{"n_layer": 9, "d_model": 256, "n_experts": 48, "d_shared_expert": 128, "router_score": "sigmoid", "balance_loss": 0.000269, "balance_bias": true, "init_std_router": 0.00826, "lr_router": 0.00167, "beta1": 0.9, "beta2": 0.95, "train_tokens": 346600000, "dataset": "wikipedia_en"}
Below are experts of layer 3 (counted from 0) of a mixture-of-experts language model. Rows are named router (the router's row for the expert) and show model dimensions 0-255. Each number is 500 + 40 x the weight over its row's rms, rounded and kept within 0 to 999. Numbers have three digits each.
After each expert's rows: a language model's description of what the expert responds to; "raises" lists some tokens whose logits its average output raises strongly, later layers aside. This comes from a sample of Wikipedia text that the model never trained on.

# expert 47
router:471517550441444457554485484478489489537547506538526458519499579475598473464492542398561463520426501574512513530610504486546482538484536443499562553492531489449506492525437537508493465522416543525478453467507481470457510464513505519538531479485478490485450457488484489542503488568577487494536487474495569552565456502568482529464529461513536584545487463578531477529503515420570523490468505503504534446531484564459552555547532520499535493518494513483467569560506504607500463443446504548549499453502507541502492513514385507506508497487500454482504410451459483515517613495565479484448548487498480472495497460504505462482444436461524504476438532450573477555492507482488495482448548575514488492529441519509481465450454476457545530410528495539497521560510465467407532516502467
What it handles: Head nouns for roles and groups after an attributive word, such as Player, Minister, coach, people, students, Hall of Fame, plus commas after place names.
raises: "(", "in ", "and ", "were ", "for ", "with "

# expert 18
router:510531533468498484540434497475486460512564429502500467525464512463567520446497523413578507469457444526523537526516468494590530482501512499538536539501559533503538506508495579517494515467454450532492477452464437455452450481465532482492518441449521483512454475471484464507516526565542561441528521486481502521500470549564468496507461530488545518520450486530499476569533556490595540484453494528507539501505460554447527554547514528567518428596457466472488531561488538564530490499512529490538468447478508532517526506511397490467536485467458474515521443452470494483482540511571543553521590506524478509519429488491491476508387386382564479418457477519523475476534502478490479472504509625503515493471512511522453455483455427444545564471520462498537484527483505486439585463554516
What it handles: Single digits in years and coordinates after 201 or 199, and odd letter pieces inside foreign surnames, such as Gamm-el-gaard, Sou-za.
raises: ", ", ". ", "; ", ".", "\n\n", "\n"

# expert 31
router:534565511501500461532520523465479530540550483464531388491506566470566491417554534402559521499488505481506534489557497510587464540486485429464561550473577526496513476474515572553485501450453466571546408446486473505416475498520515548524563482495538530537475488539502475540498461542530522428512507472498519526521478534504500539532490552555468537481451465536493519566528539510557534433453505495521563529539413562472575563554538531529513504556483515461438529460489505517524503495478519492544462442443547476517514449510502505471523548538456503461482486478493514501487549535570519504503551523519512492529410484476526465542431375438531463408438483537536484511520526514490512465492523626484505511503483589483472496475543457457493464458481455497535511522490461486409539502563522
What it handles: Punctuation inside numbers, coordinates and model names (decimal points, thousands commas, degree signs, hyphens in Mi-28), plus CJK characters and chemical word pieces.
raises: "a ", "an ", "ac", "he"

# expert 37
router:482525564413458454585468534479503488495520456482481426517491489516538470498509511384555513509497461553475573497618478494584516524533503481469504523475581528508511491467438526552512498494425520508488464420440437477467468504475490505432513477492476478512478441492475487533540545554542534401492527465551480548519485527545499462525519539520524528464468482565474511547504580482635496470485495522506531431545438602511500495495502497533517451553498471467483518563515524585501499465506510511561493470472523541549544497463455491522520485493466525499490449488497461494482538533576499472449525500535485464530476491502552471551449401494580515382462503501569489508487506509481442441476519613499537515466455567511489490475454460437540509466500486523539471565455509463422538531479530
What it handles: Final pieces of words and names before punctuation, such as ished, aya, ar, plus single digits and US state or country names.
raises: ", ", ". ", ".", "-", "'", ": "

# expert 12
router:456550571449485472506463467465486474513538500562436463505500518528518497455504505444519591476479511487448488528570459507566471552473555460478519553521543479492481502467490525540529508501486480509514484496448479484439477419486546511489477516549521509468507454515449453571494521533523524425492520466481547559538496564580540493549522500548551553505439478557497456531469555470568525456489509408497550509516443531498519502575546575508519432502490477447397552507535448567499500416507499511534457418492480506534518493504380511481489575553509498535518485481476506447522620448603478551453600560511544521485444476457538480489423447454560498447484546505549529530524506482486480446495525554559531464493434511529446475483465505457546494455513495548495461545463451474490485497538476
What it handles: Closing == after section headings like Career or History, sentence-ending periods, and words ending a phrase before a new sentence, such as part, overseas.
raises: "| ", "the ", "= ", "- "

# expert 5
router:516481573496505526533481462452482530490540472487447457480482519531619508478507526519546529522497473512526533506555452450628467476570555392515474548460577483450503491515467554554506487494470444533528524448455490482428527487514535526428512470513526497465457466504453500550477489520523479443507508504508560557526465515534512451448528526502546522479504497525516518501522559449604500440440506450479516511509423554483580542528500562552502425527548481520470559549491494617500533424480487514513459486491543508552521481552432518487543518477486521505500418493485490456519628513596507548454549575555514503529489533492525460467392457466554459476451562472548489519489461456478499471470585486494458457514513513508458522502477476520518521481526518518515496489443493420423490506532525
What it handles: The prepositions of, for, with, by, between and against, plus sentence-ending periods, quote-periods and paragraph breaks before a new sentence.
raises: "The ", "His ", "the ", "This ", "this ", "It "

# expert 15
router:475535529426477511454479473497492507534518457504543455508537539478530541408513550495548544479519578531502508526543514466537496509573540399494510536433560537476510501481482596527478471519424533575544467454496472443463493512498577598474525474477482537485414433497481462533517496539515620435505490477490564515564509531547510510507446456481552507543514449577492515497458545519580556494505490503499530522479434598480540589510525534534530401510496493485493535550478490515510475457503479554574463479459489513522552471478401524496527513484507472527466456502483461499520559486572504573528518540520500485519502451511520513531436448458553505477411539486576491494481420487508470442478553533546481476498439521535468452469528442436552527450469502523468449532472510478461579490496479
What it handles: Sentence-opening words and connectives such as This, However, but, when, plus infobox field names after a dash, like NRHP, Location.
raises: "she ", "the ", "The ", "\"", "a ", "in "

# expert 3
router:459493593485446450546490526501476484474514468456420490536484546489587496518522536443544496486537473509499530531596420540572470529479498521523493567526570491477524477444472526561494523503405464523541474450498444491444496504488548519473500539531530501472527455505452471570538482543473556479473522471483501480543467529595514503500517533525479502516511458541495505576512576502525537452476508509472550486560458544492521506501558531559496417540520482399450493525541556534483506498465513542554460452475491490525502523517379531494548536498526467516501459417477553480523537533527518544401564475534514482503510517457581493501391435457567534512437505442554499495513515497486476453484547584444556489453443515496508469436457477430493497416508500547500427532526480451475520476568484
What it handles: Line breaks ending table rows or list items before the next dash or pipe, plus mid-word name pieces like Lacassine, Mukherjee.
raises: "- ", "| ", "hold ", "back ", ". ", "). "

# expert 13
router:519485560491520484532489472454467466526590489467524487500464561539547524451457456460565525473449471513503514540591485511545509539544547454500552498478547571476554508461425524519510496484417484504525483459487454444457514467487511495492563457491512502492510427464447489534503487604490542448489544497503545466535472481619478565509494555535498582484517461594517532567486519483588521419510534482532519499502514567440572552510527572499521460493472488517476534524512493557534471491401474569513476484462540512554494504489463538517547543476499527445484500443507493487480541519548509532503575571555488511495485492489441479521423394488568476388446501557607496473488538524468457488452519530504505523530464513505485497416471439437469479453499491539505489548486489454423508503508467
What it handles: Hyphens and characters in model codes like F-16 and T-54, opening brackets and decimals in tables, and name starts like Black, Silver, Raj.
raises: "in", "and ", "in ", "or ", "'"

# expert 23
router:470475554474491485475482484449473462531561478525458513535497526476580527456507505483497494503459479481482513527634437516583515496496545443505568510490529539478504497497445495522504490454504459448550483458477478499523464488497500525439502471491482541513455470480431473564511521572541476421490509492534541532436468588601498501511455543467513537491523446620501482543493578479580473455485524479485520495545476542483549467501524594535503422543482474513435523513495544536523478417473487508491454423477509501521509447479414476518547520475424490499481484435537480507495654475580478561489515585475484508520429484527497498516472424485532575370456524494544466559531467501485513462486507455508489513529498522511485512504528508373505486446448470506520494516553514478466512483523500
What it handles: Prepositions like in, from, by, during, after, and opening parentheses, mostly starting a phrase before a date, name or measurement.
raises: "the ", "a ", "this ", "an ", "both ", "World "

# expert 36
router:549516553501451423502503496473539471548556437485488426525507554510548536463537505460559480506449520494539531467603491469519431505531518443575539532488552518475539513510484536520539525535465477506502475444492533506491481483492466508513547497495502490508475449528457507611561517544458536400514519478477515496559479517578519469513479448484481565487520446579464511519518562509611538481482492459475513530542411586502586534490468521490511413512481468457468535515513492537522550459455519512486436454470538543541484500507408507520531576507521438447509516434492458545532594487572480530515564540478541498509446504523509446530416422490546529425471486468591437506492459488540474426515550549517503444470505512496470467451462462436497488401496492509503481531464505494441542488478510
What it handles: Words after was, is, were: particles and adverbs like out, back, about, almost, than, to, and month names like October, May.
raises: "the ", "a ", "in ", "an ", "on ", "their "

# expert 0
router:502538593416519460553522494435466494547505527559489451551501495536604494456488495434508572484490512473517515509530472504552519513586532372495504475478561504465535495532464526494494456513497436520505460497477489478463481498505495502460536506493514492493501450471434459628552503526497563490530519485496538517514492573528467431515498555519530524495464465575490484558483618483558463421465487503554496521496482522503500536519572496512560441544449483495460542522509492526513498453468431480517449483475498494527509467445406516512504540542388471509486444493527484501490579520556521497519541542543494507506445477450537393536468442469519540451494510477522495488506511482490425448492565617544468546462468528502487503516486475435520535479521476537494468551491457358517542491532478
What it handles: Punctuation that closes headings or infobox fields: == and === heading marks, colons after labels like Species:, Coordinates:, and paragraph breaks.
raises: "\n\n", "== ", "\n", "Note", "- ", "The "

# expert 2
router:500472548421474453498503499468520512546511518513493489553541533517572459488499480449507487507485536512502555494575479516532493523520565486510501498502586509492481522527475508541500482504442441509500448483499473411471483507496504468488548490460491486463474436492471461539558506534511581432464526465487538560533422535549556529511495507514515512480498442585486527561515574443594557451472519485532494434537461602501480539526529512567528445530498453436512539509502479563498544477469541578504497440485507512535494524450439508482544524488446444454499478484496471527503541508591531537496508523571491483532488503524535438511417402446514472401441538535591490483547469538447440482518558638461506486484514516494459464472518466455494471446507458535465482588492422428405482525495494
What it handles: Inner pieces of long words and single digits or capitals inside numbers, citations and codes, such as croc-od-ilian, thor-ough-fare, 414 U.S.
raises: "sp", "on ", "in "

# expert 29
router:515515538482485444501505504474499525531505458494534448552545519516563474502522525434556550553478540503491542519517456528518490547558517401519590538504534509481495460481437595538481477477436547556526387465500414492475493485457538500447524493492498514550464451507476466590575499541492494460529549422539501472525499535545491519432523502473484526504496499572496480526504544443561444500480558444433531494526407548470540556494586560483505516542456485422517507501546495515508490450479550482522478434469506526552486525488478528553532551532529498506516487491472493540506531526524528496481557529549536491542390449537546471513461420402515466386457509512549465514510466527523467491514480609507495449482452563516503460440519447447529522428522516515532532557515490456442521500483567
What it handles: Words before a verb phrase: to, can, may, could, will, there/There, born, located, now, also, often after is or as.
raises: "on ", "in ", "at ", "upon ", "for ", "to "

# expert 22
router:454470527452513458534493474484486540549517471519459414522535503515524538480480491423534566473448514492499483490532504481624519511502553445539544516519553560472505442494516508548503476500443473558488418450473494510381485512416550473517559443504531510518476471508494489571523496523481616517490522454502564540501464514512506511468518503549553530519507448557518535548513536462499521444418480507510553487524471580502554548542550482540544465527450535467480565508493484618549480517462553566517491419494519504542539532467462538452563539509487525439460465438509472469514573459555480547452537519511514504513415483471543486505501449450546450475485513509631477527520524482491495478463519566483531482512440511481459471459508461439497483457506469507530469576538481488391488563522468
What it handles: Plural noun endings and plural nouns in running prose or stat tables, such as -ations, -ties, members, students, yards, goals.
raises: "of ", "in ", "for ", "which ", "and ", "with "

# expert 19
router:468545545498508477516476510487435493585497487527511473554533535487559481475492550428534536484487465522469475525579488546525473532453531422480547549476581551465522476498458506594488477497454457549520401517497434476428532491472483538524556440507509554474453408467462515520526520538515506451514511450454571485523452523537512488463498560517529549490466450581478463557536577470489501458513525507470510472507469567488528488524564569486536492525467542474432545536507479585481458434447516534515464436483489536501546518485480518457527516546473523469459440427467493519520574474548507575419564498482469516540475414463525442552452432429544506467494520483581510494457523480498483451489551585455500506500486514511497469452506474400484545489482494526486449531493458444387539512468497
What it handles: Nouns after a determiner, often plurals or ordinals, such as games, albums, votes, first, second, ties, often before of or a pipe.
raises: "in ", "that ", "and ", "of "

# expert 41
router:508507514410494428513457524465469432533531468499496479489492457486567483464486535483523520482491518511459544566553510483522483543529529405487525517475533475439502507501436562555508489471407493536500417471516464474429485487456555513503507493476479460493415423487463520511476467525573527471530486467485537498578454465548516526504525507472569527487486441555540441547520571491535523464463525483503498507494478554481559567506538523535489502556488476455449525564505505532533525447448511566549489466452512522499511488471388503518494494485514483492500412478491455509537546515561488508413559471528460529506463506491549461495498439372528471455493518469611534528422490443485454515486540606480495472466430461575483471474487476414534541431490517575521515514512430501401491528534506
What it handles: Head nouns after a, the or his, such as series, group, area, album, system, station, often followed by of or was.
raises: "in ", "(", "of ", "as ", "from ", "and "

# expert 14
router:482524540384471481532507506510495451506545461490513446511495553493534484468535471398544531501573499528504544520548493477544450508529533472532540565501586480450529454508455557532509514460438506535509438431434452506448499450418576530509553470452504524488448466542463515523516535538481466490485555432491526568568487502547487519465484547511536553489490469549523472536511498470540482441470477491468511538509480554516529499477490543518477456539498504484463499483502536604501469492456493505596494451481524533543492484432405490484560511516466515529523419477494509481508641472600483526468593516517516455536473479500523477536525415392569484474452530491613492532499538478500484489530520592501511502510425514470530470492512466476548528451520446550526471480528501470414516483465477
What it handles: Endings of Latin species names and foreign words, single letters or digits before a space, and closing parentheses, such as nobil-is, depress-a, Kong.
raises: "(", "and ", "that ", "in ", "of ", "– "

# expert 25
router:495531560463523441458508518464499492522563461480497482547510533468591500477500540423513511478459445494546529448571429493552441496495504487527546519506540522462539511531464509531452455471428438494512438502487466423440451504477482545522492465478531551504462433508453504552499433545503507428514487483542547495535491514504466523466523459528525482513489412600488529582512544432626522464458529506514546540507424545484527530541554544485536469535535534485487562507460512532523496477512513527573481403406504540530522482467413538507573512449493507495492519455449447510505511524574499512482497512473543521487451512458509475526425391450528439423471486516587476516504492515508487508444517618495516433536435523468498419489506516449533507462514481527499515551506500456459559453512501
What it handles: Infobox labels and values such as Coordinates, Occupation, month names, N in coordinates, and inner syllables of place names like Khorasan, Bashkiria.
raises: ".", ". ", ", ", "'"